config.yaml
n_layer: 9
d_model: 192
router_score: "sigmoid"
rope_fraction: 1.0
tie_embeddings: false
warmup_steps: 60
dataset: "wikipedia_en"
Below are experts of layer 2 (counted from 0) of a mixture-of-experts language model. Rows are named router (the router's row for the expert), down (a neuron's output weights, with its number) and show model dimensions 0-191. Each number is 128 + 24 x the weight over its row's rms, rounded and kept within 0 to 255. Numbers have three digits each.
Before each expert's rows: "comes before" lists some tokens at least twice as common just after its tokens as in all text. This comes from a sample of Wikipedia text that the model never trained on. Tokens count by the router's weight.

# expert 39
comes before: " the", " a", " his", " their", " an", " its"
router:136140095123140156097158161134153109162113127085119125115135134153156108142134120146119155135078133124135123133159101133082142105130130111124152182104079141083074133139147116099123070192122108129135116124135138111126132129166143142134102142130139094146140180095134134116114122105150161081147143194099126139126100117120137110125134139158151140149133111109126095149153151109132105108131113140100078151094133142142143147102103116126125141161127138127101114101113123085159095110067060103148139125131138122112127150107095171121175080134164134132122152162148108124120163120099117095
down0:124153183104165142128141160141144161105119167134128058081153147150109150127099111088098109171113085131117108131118143142135098103139118132074136155132164108134159135133123161160139111118095145123112102120140127113129163121112107113101117099087151183112118114130130068154156138095134115163119122150155107149142130124135130129141133142121091122084130143137149139115122123121124112109108120082125159114168091098131077176141167123136135094152127086141144119106077136120122104157109135157116105120108127129142140136122082105112073149137134141165153102129127104166133141115059109132
down1:156139124073150188134123127104136119117105144108141158124123097141148153100113155137154144092174097163104109178112134106110153142133124125108111141128106144120101151098131095143119128142144161144110115095139129162123160114142161136124150068103122105146112078155098152136161140125153124149106148133121143151162098142182123088115144128127082118122094142075143086082106117091121150086099128141124155131104160101138135137124114153085139160119115123082110141112152095106119167100114162112084118167174105108165115083128105123130095136130116097131134135109128127141104168137138118154
down2:132162105099147110123099110114127140153113105124112111206119124126108137114113125138102130139112106122112130110127092067115109122111128162153117109136164119105150122103111146128166102103142097115147100159127148118145122101071147136099128104179105156143111106100138137127152104134162139144149139125106126142130111128138129131107152099130168122131131101125135147138152084119195154141156161164149143151105154100113132156137133099132090153077156121111150151119156150167133141105087147081224146099110150092131115094132163140138131146154128101161159152110095120133125133111152150091
down3:129149121136128145154167156138142144090132138148123102123121133112124138084141107121138113178127137137125120125152178132134123179091166114173139173146102119142090127153095118109109158120138110141142131101134069137108116166096115159114116143131128084140157141135143136158145152111164134127171162139190134140170103138128116100126131138127145140124140126134118141094118127063139193105145115113121141105119127104115112111151085117157155095151177137123145158103131123106123123131102170130129082088189079090121153104137142119135147121132165136131125152107135100132104129123193078131
down4:135148145159113138153115125166086124118112094161152074122143136115120166153152105123115115182141120131156178097134096127119162104140166134090114131107134137078126174128131162110132133088193082112107122106137126137112134100105104131095160108173136146139128137118164115161152135118103133164149147125149134184131149127110115082139175146161120106128121141117129141119129126120122130106135159116123112135084155136169173125169152127110115132132151143036144132126192124168109122129126126111112077094141123146120142116141136139120120083162124119128130116107130133142110087109101118122
down5:124110101149114125125094147146114122144151144118092180124145164139128116129141103112128130123122151163149126124125098133117162125112132150161123171109110195090154111144140131142093096147123128138144170115131122151117128138119117149133095163157135088150183149144150099124103088125146113123112072115131116145107151135078113122083094122063099139144151147115098114135119132156117108176136126110114092107134083140087115133117119082129130149075135164099130141150151173113080103147134112092164130134094111142166125156097123113141145080121070111130121126141089171139107116117114124107
down6:106123134106119092144144148079172145118139096133136092086102158158117123134126123166099134136096141121091110106118145132124077137117137124117106116145111123116152179113134159123212119149171117167150141178128143127157138103097094088121075147127179107120074144104157137153092139138091148103184125120123150101108134127161124147125102096118118158175143133124096125120129121104187157110167134109111120096141141155117145135094120129129137140117151114114139083106125145117143104108116115112091122138121085113109118137131111137135130130118120114162146143138102110134118091189155116166
down7:106101080082177076115150052143160119137082114150123134133084091155124156116175130109165163109083141121131113106160114080115146138144123135118115115115114089121100148135111113141105144099090135114127148144120140130171156142108157148121109086145154165107151124122094117104154123110146101127134107108121128135135171132175108131155091138104092143104154184115131126147112129119146150131132137108145154099129153147113104138129127101087118115114133172136111129130114068087174118130109108140154179137096128111164099106103133123130148120109108137129111153105156164107114105111141111142
down8:136126165140133140134169150105123100100145155118166077086137128137132102094127163151145126105140129144097127128108147147129131155144097162132106135132093153140106167094176097148151120124106142097159118162135164159148159150142125175074112138107147092130098086141156140126109152093108155125132118178144131139153129128143105165154103120128104183131179121146124089135131128134141098113131115132097125084110122117172120126142101163144137096170152085082099145110110147110137111116114185133106120119140130153107091136118140121136129096088148122138137140117115129118114060085106117160
down9:109179099085138123119121174147142166117153118123129122113106156154142096129114153120127142090118123105107165103111104140082149133106105129132127127114139123114129133134121139119144074135159113172120182132166135114125120095108136179120169143104129135195128069117143123125105089148119103131125108130100147135147131098089117125153118113093141119149165145132142124123096192162127132147128139184127121164157115117066161148119155127177111133096130148148149089123180114144087138139098102117113158138178115122102117143145084153108126137125161128108131149122129138135155168133136136170
down10:153130121123153141164088136172159119134121070108155132151161106109086134112101134139127120118156130108141154158101119146147096120127126093139122143109127149113126115129117096139129132137144127170115127122077095146132114110146168101117107055132113167137090180164125175118151133106136170176130150102140114138110151140118148117153098149128108133160121099114121107089101157097152111177107109111124116107156098098189135134131140122098121115156117099157087088111124129143116128133089138140123133168153159159128156187121138125134122090121085146171123081144136163123113110156156113127
down11:120141117144116112116140102121119082127141115095104132122143129115124114105139077111137142102133173119166103129137128135143145107099100139141132137124114146119131142136140102095112059134122076096138154111128102179109164169153132116109104122129165075136090116130132138138067113164069155161123127099177141115109138162128139156114155131035116130100102124151113150066092159106171161140132119085119129075104104088162126152137093130168123091139119147122134107139125128102142134115157130105144144103123123112158160135118132126144120118123139117112101140138126161166114128112125130104
down12:108112133145123102139156152133146162151149113116144127148136120136124147161117163117154125125139117123134084129144130141162104189158130087141121100126133079143133116123095144101176105137144130113176134137121171115101123144128104109132126177151176055141130137130167097150137165158093137136112139139072114117124121124108115089157079114175170088100142099127185111159127151099111121127124108143135134177130186115154174140111158133108107151126175129126079159127126134171130121138122088161130133130164129087115141116135137107099148135141116132159128153150147141120115122122096101121
down13:101139125127163122136120151170154159141172120145117148119095133160160197144156145075121135165121062154122120106135176127143184135156126104123091131101128152135156073102085108107139106148167144131136105129162113099121138166154094118115118132111136114145150109141161110151119111102137132160096133133168122145107140157139135179148176111122150126074121127125187139100166157085110122158085141146135113102130120139167133100153136086142127148114142126150135146150150117110146094118144138116154152093122111136113144162135095132118094108112131156129121147121156118126121143124096119168
down14:145109119129142141115076121141134106098095136060161107126160134150127147144132136094163146132131141163115102113143112143145145151127146114135115102090133117131145160117124113125108105138153158143145100165167151150121055107113145103150164161130153103093114142153157148161108142111126127123148139104156125069119102159130132123158100118141146116131093143097125087134117155114089154095098105118144084107219153165099127139140193115103119121105118136124101122124154108139135141120155151123109106132101119092076134153160140127123117114113163170145124107150145129127144127105128185133
down15:123129143135150090155107110105103157113088118114144107075117133098102139121100135102122109150137090118142144135159126129147146159108121145127153144122134081100138122096192142126174117095120106128118161123108132105098141113117063175136138129136166139107132133109129136101164150128142136144141096137148112112112146146132154201142157112124125133105099159129134109157112134133075135122154167102093108092116148170182133129119137143064147116096112118180133145102111145179146134099134126157145092156134113158113149103134133114155075144101087143138113127096099118129166115158127136153
down16:174104148132134138110136101144101183132149107160122091129157171076112128129120153148117107107142133135144133151147110156122152148120081108099122110143108143105127128145156134097124171143099090136120114102139138120095157157083100120152078109109107122114155117109136134135145110141157097138142111136117154139116163115133152145124093127103092108088156161109148151095155103128128175110168125107097108145133171119112136172122113102120129105114118124121115179120155097150156131105099185155127111126129089094116142119161147165118132165119090153136108162141211114119133131129096080115
down17:142143087139117114115159095121137129136142115161094101137121113102114124120084091157122129132134113112129157127128126117113091150128116139164119115114129135127123147155151138145160196100084103186116110122150119149103167126113071149117071130132136106122111105118108153148108114146189141123152103120090118124142122156168138105103156142112123131157205120175142126160117161121160121128172151134174109148119116112105136120131122179151137117095125128089123139140118123130094149088087132150151133141105128120151101075119079095142148140152086138119145143111184120113091145124140101126
down18:149167160132116144127086124153121094131123123106130135128133097119141123143139089112128115070149131181129129123118113126127172129161097128165128148171121089099132121091125099090081166105138130141139123110122173089085160166120146110143129128116150090196121118093132144162123129098151098173150109110113142168111122104186126109140178118150105158116131112174106083104105120099117158121148151101125108130144109134108162132108128144144096133073144116111131162164145135123119136103130143162093119128119133116144179117109115135143139132142109204140119110116131153123111134105153106110
down19:106095096131120130140101154080142117133123098105103150090119147125136153116099085135148145161136117116108127142130132124158160112143134146083150118157155087106135105127085159129131148137162162145097112100169148134120127130087141204111109100155143102164144093134120128107141151102137178118136149107162132148113114085140150125121165111117117149109135079091131159141106125129121138094123157155109136144100148143121130148146173122065119131149083156197101114126155120104121135114133166163133154118114118114132111119104097084109142147114099145149120132081141124140116112076116158087
down20:144124143149125107155152148125126121110131147060135157132125122138089139160125133139141080153114116116116115133107154094117167140165095147143107188117102154147132085114109167164129152111127126067144147120133110148123096167130139141126107141129108128155119107152135098140136128178057136128142153092177131122115138136139130130116103138149110120127141125102097128078110192125124107133110151112135169113121167117091143100181109082122082115097116127111135136146125111126096147111123131114109106118119088168110127132129138105109170108105142108180141097128124108149096143195105131091
down21:123136132195153157069112144128112156150160112082155148162111146124165171114127120164124178155105085142140155156103141166145102136112102120162083129116125126132107147117101151139119160140108158120105161156109113100121159119158115149130133143180137113126088071135131130132145133143143170106109101106205122102137166165144113125146122121142102142105171063096113100126151154134123140146131128128107098123127159112141126109118102146108132160131145095120103126130098113147145128157097083089136127106095125144115099158122098118156172142138098115125150120155116140113119113135106145127
down22:131087144131137109148144176134112131122117103126160136135144094105091140155139116151119080132195134118113121155098161140151135132145142138108136149126167108131165126132109121154137147097120116130141111110124146114100182133137131107155137133169088179112135084145147146173112155111137103150093147101167153147134142112115153114079135132085115145172076142127083128111100093158139119143153134149109092115097112149150155149125118170102125105152117066099163105153121137126095124104155124065132119157100121120161084153152153156116123105107160097127160147141152133140119142103150140139
down23:129104133106096123144111088131129105136141117092145133153147140123133088121133172131137137129077119122124129155132128155183129120161109147107145159141144122091103166138193109122107122130129145156150116134159120140104095135127179124126116109095115174143109093117083123094090119105097108148135128164118138104176154168165103138139117112117148143148122172101076097143097094186130198108128097113167126093105097137095094120118107151144123131084135131117121159095149141116149136128141148117124141124111143099159109149135165159083118153118103149127134125116152152158158164110157101129
down24:158123151151143122122112080130107155160140148128129141161081082108102121109113124103119131169145098161109161143135105130133162137116116131120071141104147088168110125122126124087141152120140164123113123125126081135147151097108142058098115135131135174142104151163132112154150091074146129130117077126142129137144112204138134111146157146132112169146154145131107101127119110110115157134094140141115118130188125144155125124117142183117145113109131121114129125089105126122125131109112096145129140142087180156097090119157127142179116121109106137099118130085108159155116140127104079137
down25:098122134149145109126137134148154153151120113070106147138140157142183134123118163156113142169091122120079083161109117134139132190118110119098109129134096100066194130100140134159146117134141136113087144104162118148122098145156150184152175123104145136104141111120131134127090128119090132090121172141133105106131107118106120124104170134139146119120140113124156174097095074118135090101117132165138112096102132126156094181147149122121138124164126086148138143124177148091137123131121102137140157091125152120136145123156129151159137117110104158133123128119139128121111109154145102165
down26:130167146152092124133139108111164162144131152114132101114142094143138098121169077128148151100136111132103109136145125108144113117142128113114153141146069141125116118107121126085130122065131108141118175140080144089128126133126095155108155113111116128125123108111135126121110121130116145138110145138148130116172101148167119158200143165120143149134156103137130135135121119110109136121214160143092155130122142168117070126143146089107145122118105137154098077126097115126105130157134125168091088070109132104112157168153123147131135125108173095130158141119166148140146103136115174115
down27:128147080100178119123158096144158085178109120141126103118115169128123103137173110116146160120131142140109117149131086153124199145118117142104139124116140130151131122074137176122104135062125101156089148135149116123106150133124107145112095108119088070114162146141091103129124163089159132151138128154108149128127103122105164138188112152125115146143146120126118099138121105148087093110140160131132136113134122121139142143152102141136169124137158117134126085132158152137135097135119127104101139152083160143134141086153115129137089143104193128110149176128166133128126138151139155111
down28:102082104074131117143109098138133133147122151114132108146121113173160114107136098105110145105165149116096120130140127150135141121179109132139106090132154139115111140082092133095145141140145111141137121097117107096106118118094096142094075114169145159159129178142105115143132134153178116151125116122089135080104142136100098129134080138143114103154107105152153185110168118112154116159143142115085138126157137103080121156162129106167157153154135112101155116140186102131139104153141157163130168130146116114140129108123139134147108123094083141126140114126132131169156186120147117117
down29:133101185133078112118076099102129127125131097110134165117101113170127084128132109125138142112114131129152155156169119150134152129092121153085110112158108130136132156092130108153138143120127159133128112141135129146138117121121153132150153116098088112136047078099129164141109116168132127097177132138135160140143124165175163139109129139107121146113133153121134153132100103183172128138145153120098107128098131160138131102072140141140151093097136088138146115132128162135139122142144126115135099180114121144151108137163167087120141058125128150170153106147139153125098102117146145131
down30:117124084091107131112082133114130112133126111103107123087132146109149131116129131098157103151089096135150184128132118133154120121138156137152101110103109129107122130147158148167102086115169115128149133143093085123104207156105130109131174099148101140184127106119121154095087119127121133131134129120135100178117142124139138167110113132149106133140109162118131081125138146101133126088145090148135141102125118150138142152147156138132124118144127137132100114103069148145161097096097166126146198108128126087090084134142108146122118112106175135091103105096122094138118125159110167130
down31:115122119097158135142111166164154143127098083098129115176120141152127165158125150120144144175117104110047112112169115110107151108118121152160127133150127094142089112156078052137135128100185157102109121107084149099109129102136122138108134135101083146090149075106145160106133116129123150140151162128148109091157105147127095164141133147162136165102108126187137152121138122162100113086112132104155152129098143134058117145107147117125100142127147138141101115130113128110145123123127125121116127110128152141152123113136147104125131142121108131137121092123109127154077154129134126136
down32:162110139123119123133150136123169126106137127148104146092132124081129150114151135183124108142131104068104120111120158170077135109061134122143129112143066103146162127106168163104128148130157073111106121103127096162086157117142104144122123100088155086145113149130151119128135103102106139132119149125094140139142127084145140137163108120105103119101130120092128147129108139145174117117154122187126147111116138118119078089113135121120116122123105139138139079164121111181128131145116069106174140116092130112098120150138129127133188108123120094164149113115118129141131100107111119130
down33:128120151151120143134144176108149142158098134099125139086155117133130117135118178155116151100177149101139148146149145204122104098134159147117117136140114126140142150114116137116071128128137105084091076091102157137096106150112125145129176073139127086142126125153101153112113097127089124098129118111140133123147101124101096101138126125126111185124130111103151086094121114136128116104158131109119125058103137121132142131154109145107132127159146123158141113213085128155132144159139122097146126135073143138087103126158125098118141126156135130162158107092136117113124123137140117123
down34:128152138132097141150110157077142128152129130177146140116085122152155096129100131133103150120158090140101140106110099116158075157135143132139149151122114117118086131133100174142079146136146118083126070106118131149119131135171147169149158094131097142149124150136145140149089175111128159129122113150128131116150120134127143137091138117138147138140150125110128118103135148129129159070142111131088129120102097154159157108117090118143130143164111130128138111126110115184154158145107187169121152165116102124149130134137116074087111131159143141161142078122163145135182176157124137129
down35:144083058071141163136114100067122105130144108142112105123119143135138123156094122068121117142107135117148097112156138117102123145122122105162141184158110136147145072116101119117087142145125121174147127080143124163152170129140151122127126100138123106109169135166123116119130111099128134076103102137122094130097159071108157102150136119109116096090158124148116111128119138124117130128123140115152139102113131167120106113128077077160117101148173140078167163115131146179126140126140139107161127133134086149137134139115145099102106129155153139161152139119118148136125103145138125135
down36:130151108137133136107084127135159095156151131136111139139155146137134140126147096127131118129117171131136175088117124127133145143106100135112114096170096088148132104079097136132130125127099141171148130097125167143177121157121143153111122123147112141088113127182110149150154117153146118090099138115120175105119103109112171129129153105118126110118118136114119101076107108107099131158107172084136087139128155153048111125127147130134127156072097166139136123169174183164166129136114118099110159132110117141113100148138106116143150186125130109115078132126128151111134128104159118111
down37:129124153137125124142162084143132129133118147133111154144096123137124100174126109152144111134145164102167178127116105149138079134118121115147126127110136107109113145085137071142134142076125136140136151096140140163101143132076139137083101125132117088107096081098144149096138150147160116128142079165125143111120128139100138121162140107162134157138145132116152123193158129099172150095156162120122087092138126087099111149141096123178099100119106142115112089150135133126110127135114106130155081183128133126100133151094132115113109109111116096157113109154093136142105095135153181113
down38:102153197131156115125161133101150136111081143104163131157097140098107112120143176104113080099125175134167128138136102105074135107154147144118128099161136121104133126152125124136113164100117147178137105147129118110155131081086107096083141189158163110139152143150116135131096126086143107152144083142092105096137123103113123128109118166191090158128113151128105129149128147144112100135095109135127100138122127094177157105134141120114152111116147163093129119126127111125096128092121133146156131136140116130132123137156105098127105169123132117161165090138125137132125118134143186132
down39:117126096139133132088137187120167071120109166127149094144144119119156162158111100120145114156120164141110186150125135139119122151097137128121126131132133112149104122135127127113102129125166139130135120133156096152113114166089137112150112146108163123134128139125131120123124089118141134163127124151128114134108118088090170140135169093151125071094160125132118112120140148119219158097148151126149167102108078154136118139076152114153149133112129127151138120122105108140126170116167147156083123126157121097107126101119109105128170123099181155120065151136144122108104119087131116095
down40:115116119135140143160113113127122200103103124140142087130131142156151155118118089149152182134097110124108123118102086096166143227078109108108110121138147138136151113130099154082159129087126165152113123134140139129103116098103154134112120118140093123150146128124171043127123141108132135125121158173150134151117136154125129105140118130128070094123088111106141138128120099178151078124151103156148127131156128140074137147100135119121125150123091143135094155097099132118104116118145139132132144102149141159145145086146147129125131098147121161145137119136167132146111149134147128123
down41:153159190177141107113105122125161084095111133124165141140158157150147153120096118111092123111074143137154146148140125104120069098124146126127101116130129101115170136109113119089163152115083164102118129104152147115148164129142142103109096128104148105144115112128139117125144116147128115114131139111115116118110096139148165168163152143099146091127121150121101121144149131131139108177124149157116148168105133069129135134078139136152169108076121132111151167128143154149189116132137089093154111140088127112120171137107142078114138168149141139167097133115134131113095146124145099117
down42:138093125121127123133138125090148118133163125111099127134147158120106124101158122127140173127152128105121107146167125112138135145136118126098134140113135098109150101184130135188181137118174148141128172140160114138125124131141144095116163126133157088112134177165093158151164106137144108132167128121117107139139142133153149141128156168104143127157151115083079112102074060169137134139124126148119139128122172115185140120115154130133156094094117133104104142084135112132133164124096134136073107139126149138139135152103068106134146139102137128105150118123161109166179127163098121154
down43:154117155143147100096188130119116110114107128150135102142128146127110174074077135125129156119172136096061113094116134149127148109073138165134113118076124119157162119162169101139137128163114134126132134102117122170117138154156117081131112123152152155089125111114105163133133144140117110155181149125102147124124156162118103130178138129156162112135103140122123114145116106144142114130120135116116178148110090084112124133156135141135147138140107147136153087115123100132110130144157142087160171124117128182176144116120097123117165138118132157085148150125130102139099069107144138112
down44:118106139123184162143098145148111127102137153069107095106130117119107122098172111116150112140125137109132108120158114174130085135170129151100177117091147091161109153116120129081074144090101094122128172129112102159151128140092083132117132148130139134121122140165151150121096102136115118127125112124152094112153068164092136137180143147139120138141171135138123130141159138130128167140138132130108171152107098124148128132142126152148114115171132125133126160154082145127156148147172160108113094126137115148172093122168143091102106129138150121128142114110112096088149095135121161094
down45:103143143156088135133131099133149118138148126126115108132146122081167135158099095080076114158132092082150112154176128126115108170101134137138130146136133092125140137137144103126171136100144144128091089119163129159123111161113161126121128137110157160103139145108126177123131140142097090135150142065119124109151102117140100192139163148144182110131067138112171146137108100107125113108136137178125142119116095103126101145113134129116169151114103128122125123125139119092095100145121107150094111119122091098140141179096143125143140102095134132170101119095135122130122129161147079101
down46:127140123176098131102134064127112131162143154117131113115083144142118110108114132151111140112140108116078167093153164136098114124141156093138160126135137094100103128151142205126138118152103138095132134163112153113155160162127167104097132158102114098138092130133156139126119145127082120102116148092154119131120107095095108184129099145104160144134108126090157099083056144140162100092136145129111134122116135134155162140114111113132117110118130140155109069073128150111146122160140127145141134155091123117105145108123131125086151130143156127107127121132105135152136116133129111192
down47:147115106084122082134124132154164134080126112138134124153137141108164128136116061160148085130158160176114113094152130126141138125124108134121200128187131173106100109122102135111115145094108152120135124118153083123142153142118090115130162189126103155153115134146146123165156142108170120148167104136123110114146163125134112109116109153093163132105129094128151148159159112105134152161133126110142122146161123122136146124115097102142109144120088116150122110091121136127136131090097154144108135118127079133153114089118101163146199119118115165126127150106128123145161109175127129161
down48:122167145131134119143141132115118074150127114140149081127119154142147136133127142176107109170135096105107195156119130101092137144094125122158125104149092133127175129101122135148149142091120136121101143156127123174167171140176119077117124133114113129152100109148177139131122149136132099100118146148135161132092114107120154142194117145131148111113132119146095163096071124134131135120134118144126131092115143085154111139127136157102112096144144123140129144138097194119125098116113114093136114124126142117166149160127075122162124096158167155158098112149075124079102121141117136106
down49:124112163122143128130123133084121095133128128090128125090141112111125152137148072127134127135126134164151099149141140166144134155169126135156150103143145105163093125096181130147113145076107128133102099137156123164072150151142141139102123133094168096128131156154133132179113149081121133136118172082129132131102138081133154113158128114114141113148127104132151113119094099089122165114144130119152133103147169152062128164143148144128127140146151140153145125111113116116136125108165138108167161136071123116124138162150122138132122114167173110156065085134100131143130148122082087112
down50:135155101123111154133138125108121149140130079164115096148132061103091109133163137148119124127099093157120107148132079132114139111123120133137129110106114166137118146137165111111119153121112101086104147113110123151118150145069102137135169128133118163134158062123111154084127143141162128152076119118122110150142140177141098115134124131136117150167098101104085142145158166129144157102153095146105114145151149107139107085148092084122139149155145104095139138111136091147114110085114105083114166111124101118107140112107179148133129132107080119150127135158134091135119096145132172161
down51:144114103152132132118088133073094171139158128121117132120119110135088115132132086169154117136119084112127127114113144135121083118090182064077147127139154139117168124115116112107142128115152144088119163137109121093141124120152121130131163125189105118168124156143096099121091174124123152137126184131154186157137165094125140105088137128125120124145147108146092162105146092189131084141101136160110122131119106140119134139119160157116140114143162098153116140130116132126096153149129144149128138161103142149090149094122141111123117103151138083145149152155124112151173149125130111118
down52:150129113107160146125123110117137176095117093193071122135142113128130109149103122128163146121090126173102155128124161120176119142171155163085137131122143101117121125112147138104076118084129097119096115094120076126134133103069115153116123131133184144099154126165098147155108080144136174149155136168154118103146147105102118138134144140125141129089108128155156156121087125111117154124120143174140116147141078123124107155127091118135122132113115117124128101150163126139148144091117146106094136109140145131096126123095169123150154124134108130120119161085159126132126122071152119162
down53:162113096125129129146108080107082148129110083142153135123180121149160142181121119110083165123138145139139124137101137158167152110117121174109113160123156178112097150164109053122137114148108094111075100123131103087118131136163133126142143179117129148117106144110147152087079170100139121123127127136139143094125136158120125115106113156142129145151117163092123092163152149139118127163155100149151107124136130148122132167123092131143139108101169105112108120167148111135097165074134140121103122147143129125098145117117164130118159096112139092088136139162139151105128138127139104145
down54:104137100127139140146145154083119162134155166128154126154126134166142096115117086151156104174164133104101116124092115128115139123103161081119151147122090144156101093151152152099135105176103135129147154131122144106135129123149114113135136137084134121197097146134135144091157095119092143147146181107154111115110145146138143104144128118124174152133134158106144129142103181121132097068137146105109132111126103124146110117073132130101134098124091156151129115150093109114121119129135109121095143154123122122148142138159121140088133085096171124129139140117100104151166124134142139038
down55:131147143142128111122127108128153178117099131141078176111112134122146129132172139107102123172122064109109113105119143140120145131114107106117100144105136174151149124117107133198116119093145132164115128097138107143106127145133114122100142132158120152092154111140115129119138175149126113107089180149154170212133123149106110096146120132139118134147152164155166106156180114126139125142131107108098118119141116137161158146122138105133104121118095121138148135132088101153114134140153120187137140112063116161143156111086110184115141129120122084106166150123123119143124165161134139130
down56:112117079112092111116119071079119118132129122149154156120135144162114132128086123120138124139137157121151130148076150136138129152088161117132070168191142158118165142151127155124102113092130079119125117116115093170142144113117142159107116144155130088130167113123139104137162125110057158115115131084117123087125133142143121113115120077086090170126156101129111089126113125162147137154161152114145115101113141156123136157105110151108128142118109094118106140120148157097113132145125084110118112121096117130116155146124159093169167163130120133132112127132175132155093133164098138131
down57:144139091087136107125140117122172183126145147120172095137138120115118108171145137129143142136165088151136115094146180119119140141130113121087165116144129130105123159139063169138170161066150093124112095118125128099101107157156132176121134119144107140149054141129143151127095121127125150122135132143144123142078140136103148133107157184116137099130100150147119163106093118106140127105125135112144140114162086111162167123125180125107121087164116096140101130123135152126099124089124129145175138085098101099127133143115139142102150104093111103129138113112127124132093162135119149132
down58:155189113107126149093112101130151147125109135156144124078128149127104126152142078157129149139156175113098129097125150148120122092158172112108096136157115119137142111060133132121160091107104096163125121111122144135149148145076170142158128152107117155123156100148104133130127111116121163148125128119176133146083194129130135176106123131101123143089127138153164136097155134148137148124087092126154125066133141130098125095151145124139093133159108132156122104124141125126093135086145126097169137078137136128103083108182110144141116113117137162090127118133130137126102152131113137127
down59:130157153128084082148126111158131122101119127109078163090103089131108118136098153099136118089141116110155139081148165079130113065121135131107130138114103133113123113147110154128143124128136145165139142143117135159146106146138141109124115128119148125133161185149119122137106152133134120141140159163152127119105176114151146187113120117148119116129106184082096154137111132163179135134110141130130085098133146128107085195135160123128107104131175123126144151164146121157117158139096169110121116115087131131131122134103131156140158128133074132117167110132145151137166081096114124171
down60:105152128162135113074143126115137151146105142101112173130127121087139131126126110108137154113147146168166090144155132138141171145146141092133145126132116128099140130116134160138177072126203090096108118152160111124131054138107124152170135142099153089146135140122116136110141134100148109132114128123098158114149148127067145143152145120142104046129146129126157100140138160127139104113132138131103134135102130113123134112122125111135122123113109094101136134143125116105146127109140130180129147130084121158071169130116151182118136103127127119083113108120125143184118138067146131118
down61:090157106113101114135139099116108083124120108140133069132109174149120086095107154133112148179124115152129128145123116104127142152109118165084139107129125110094146116117074126088174147105128122144131121140115102104165127137150115154091125138104150099121085134160126163131141113107154113089177095098086119116119107151062112099176092168126131137136134153121090123151093163140085138130145140142179121176149100111113179112132123112109113152152133134126089167136112120122084103169097120148127117145122101114144148109126144123122156162079105135120109148119132119111121144143110138130
down62:110120114126115156154110102162122134146150098142123127147107167161164157161130106155114111106136105121141105125114141091174092127136144110175125090136147107118121139125124131168138114146082140125146130108098133101117133129159129081159140110123119118119150133119132123118085089134089129152098175191099142116103098097136109132165136116131084108116089138120125125166142121136127120093165096101116170124130158156161149153089132128096124138144129142161111134166122157128136111159131146093109113120088166132123108079109151097127122164115152091082135088130095128133075095184138171098
down63:120102111141164167120132111159139107129139103142111108124143121105132106120102128116123129137129130142095158124145145135141137114103129130126145163129121132154086187107143116189093142139140127092154125106123126151120155104063150112142148161142100094135136138126109110112178125143111154098116105206152188136115111092147113114150073096107140163084137123097103095098113093129137138104123111080120094063127127143087100165129107115126126149131147153082149139113092115104112167124094124101106142125131161133151091104148098144120147169117114156114121139144135103143170120123161123115
down64:123127141129142139135125126161170160093141127157138140093125148146111082117131160118127130124101135135114113123152138223169115106134120100140130126142163132114125137151142101106105124156129090147117059123096123120161114139145149144168112137129095124134159158167143073137101099116114186106118160180150149105148153145108112123104090120151115154102152179111148124140154126150145120118157133105118101090119111139094129124119156126111116126142114171109136058147121099116122123147095151156148115106152132129172118078163146178105117132123129178109126124109151132122122160146140150106
down65:143126142146111134105189164132095105141101130115147131165110168115104124158130107109103086113122154126157105097146150117137142094151148124121131114125098151088103130112192128114130083120099111094107116146136142116141118154150113164111164130127159097123109133141094130153129180102124131129109155076143108153175115104128116120120165158103161114140131139154151119159155092130119135178119128127118178154115177131153143120155126109119129134163141120165141076110138162125165114157113084086135097119108139098133167131151143141124130156137119127153114118141101171164118099188140121075
down66:163119176162125150110171134113133135106082123163138088156097148151142120145175164150103148151099141098111148124163110110133119069117127081129142097121143152166126118081137106103120128097128128125145098096122127142128160128113140124168129120111101153115126083152150148117146125132114111116113135135128132157127175164159077160125134097123143119134083107155144150114121136116156118124143138118141142143160114122185113072121096142121123080126137130112160126124143118121130131159104126122123129152100066130139130154146139139110085086092129081181152066109128118121104100126160163152
down67:091163112123127146124120117152103117119134119167111136117092158136110078141129092184128135165171116148102168130115098121145090147150148133080122128140077131101109095169105081149164156123087161087145132102141115136141133120111140108105117124148082084107118120124117095134125111143114134108124100129135132138103104126094138091124143146130111145113158136122115091125172086084098138118103122114071071088074147138117135104135135128143158162125081126129102121154083140126119161153139093134131142139097166124135133132121076122143110100148125145116127123136145085129150132140171175138
down68:104097170155085111123137149102141129084090118116134111131118101127134134097118099173120080158158112125132157097110090147102117165141116133103082113096169106090151133159157173167141099086124107172109153135127130123145157098099121151115142099146126146125137112136114137096132109104116149130161134124089154121168156145129122134126145078168102075144116148118159111097119114137151146157149121140108079091129201098142096154139106127097111112122121117123096111124145132156133110146116126074120115129104112141141099150118162105151130136115168156143116119104144118117127083141079151113
down69:094164099125105114073086092145174139130128126131096137118108118118092121123152130128144117143138159151114147147124108102090115118131061141140147109122092151140156162130114136136106117102122133115122088166161142116127178133102098141149132105093183157134077130116097105119150137099182148161105108138146180108131155130160152121130098131111123149110111157160196148095143135089115113139164126126110145133133123135121101117156126123092103126124129175093149093120149072120114137117126143152110151133141090165134151101121141117141143124109113088145138118111182147106118156106145133179
down70:167143177143093137129118099097139105119111134150118150148074138149126147151166102158135144138078157130132128147081127141126130121151126119132143106143099145118133128159194097107117107143112121181101111140121139125166148108111123162161111120084126107109117092140138165126102135131151114101114126127146171092100137113128166150138126140128127083165149149127113115105083142104121156085108176096103107169169157155093145133134136150087132086151120127130161129106147152175124130111147098129138086151142096139079138147179118122127136123131141145104147120102119180131083129115132100090
down71:134114112093130163103120127129151126128115098122132092123094153132153118144123067133113061122119155129120151130127119122139129160133110140133165150166068143099111112132141125130138080132130154139149150106117114179130143124147114109138086151130148127116114127116137105125130125140156168105173148108103108172133191070105129119120129123113106139139134086174149149141104147194137133133122109138175140162136126121169091143144117144138138091143103114117096112080125092061158093141121138108123144132130123117145101102115121149083143129130127090172077107168109089132103142107118140106
down72:083180192116121108093125167129114174112134119138163129141172072128102146117083113130117110115141137139115134103122150151151127156134136148113107094161123119130093140116171123124099143141095145093109065139108177109147142115163130147150130121131149121130118111119099147144125139119138122134080080112074144133109143152159124154131094148165109093112108117175096096179131132087145101118094137123122110114154113142175139083127134151108140153086174147131123096111129145117118121097131151126102105145069122138105138110131130156119142139091116085126121112158145126137152103134151105150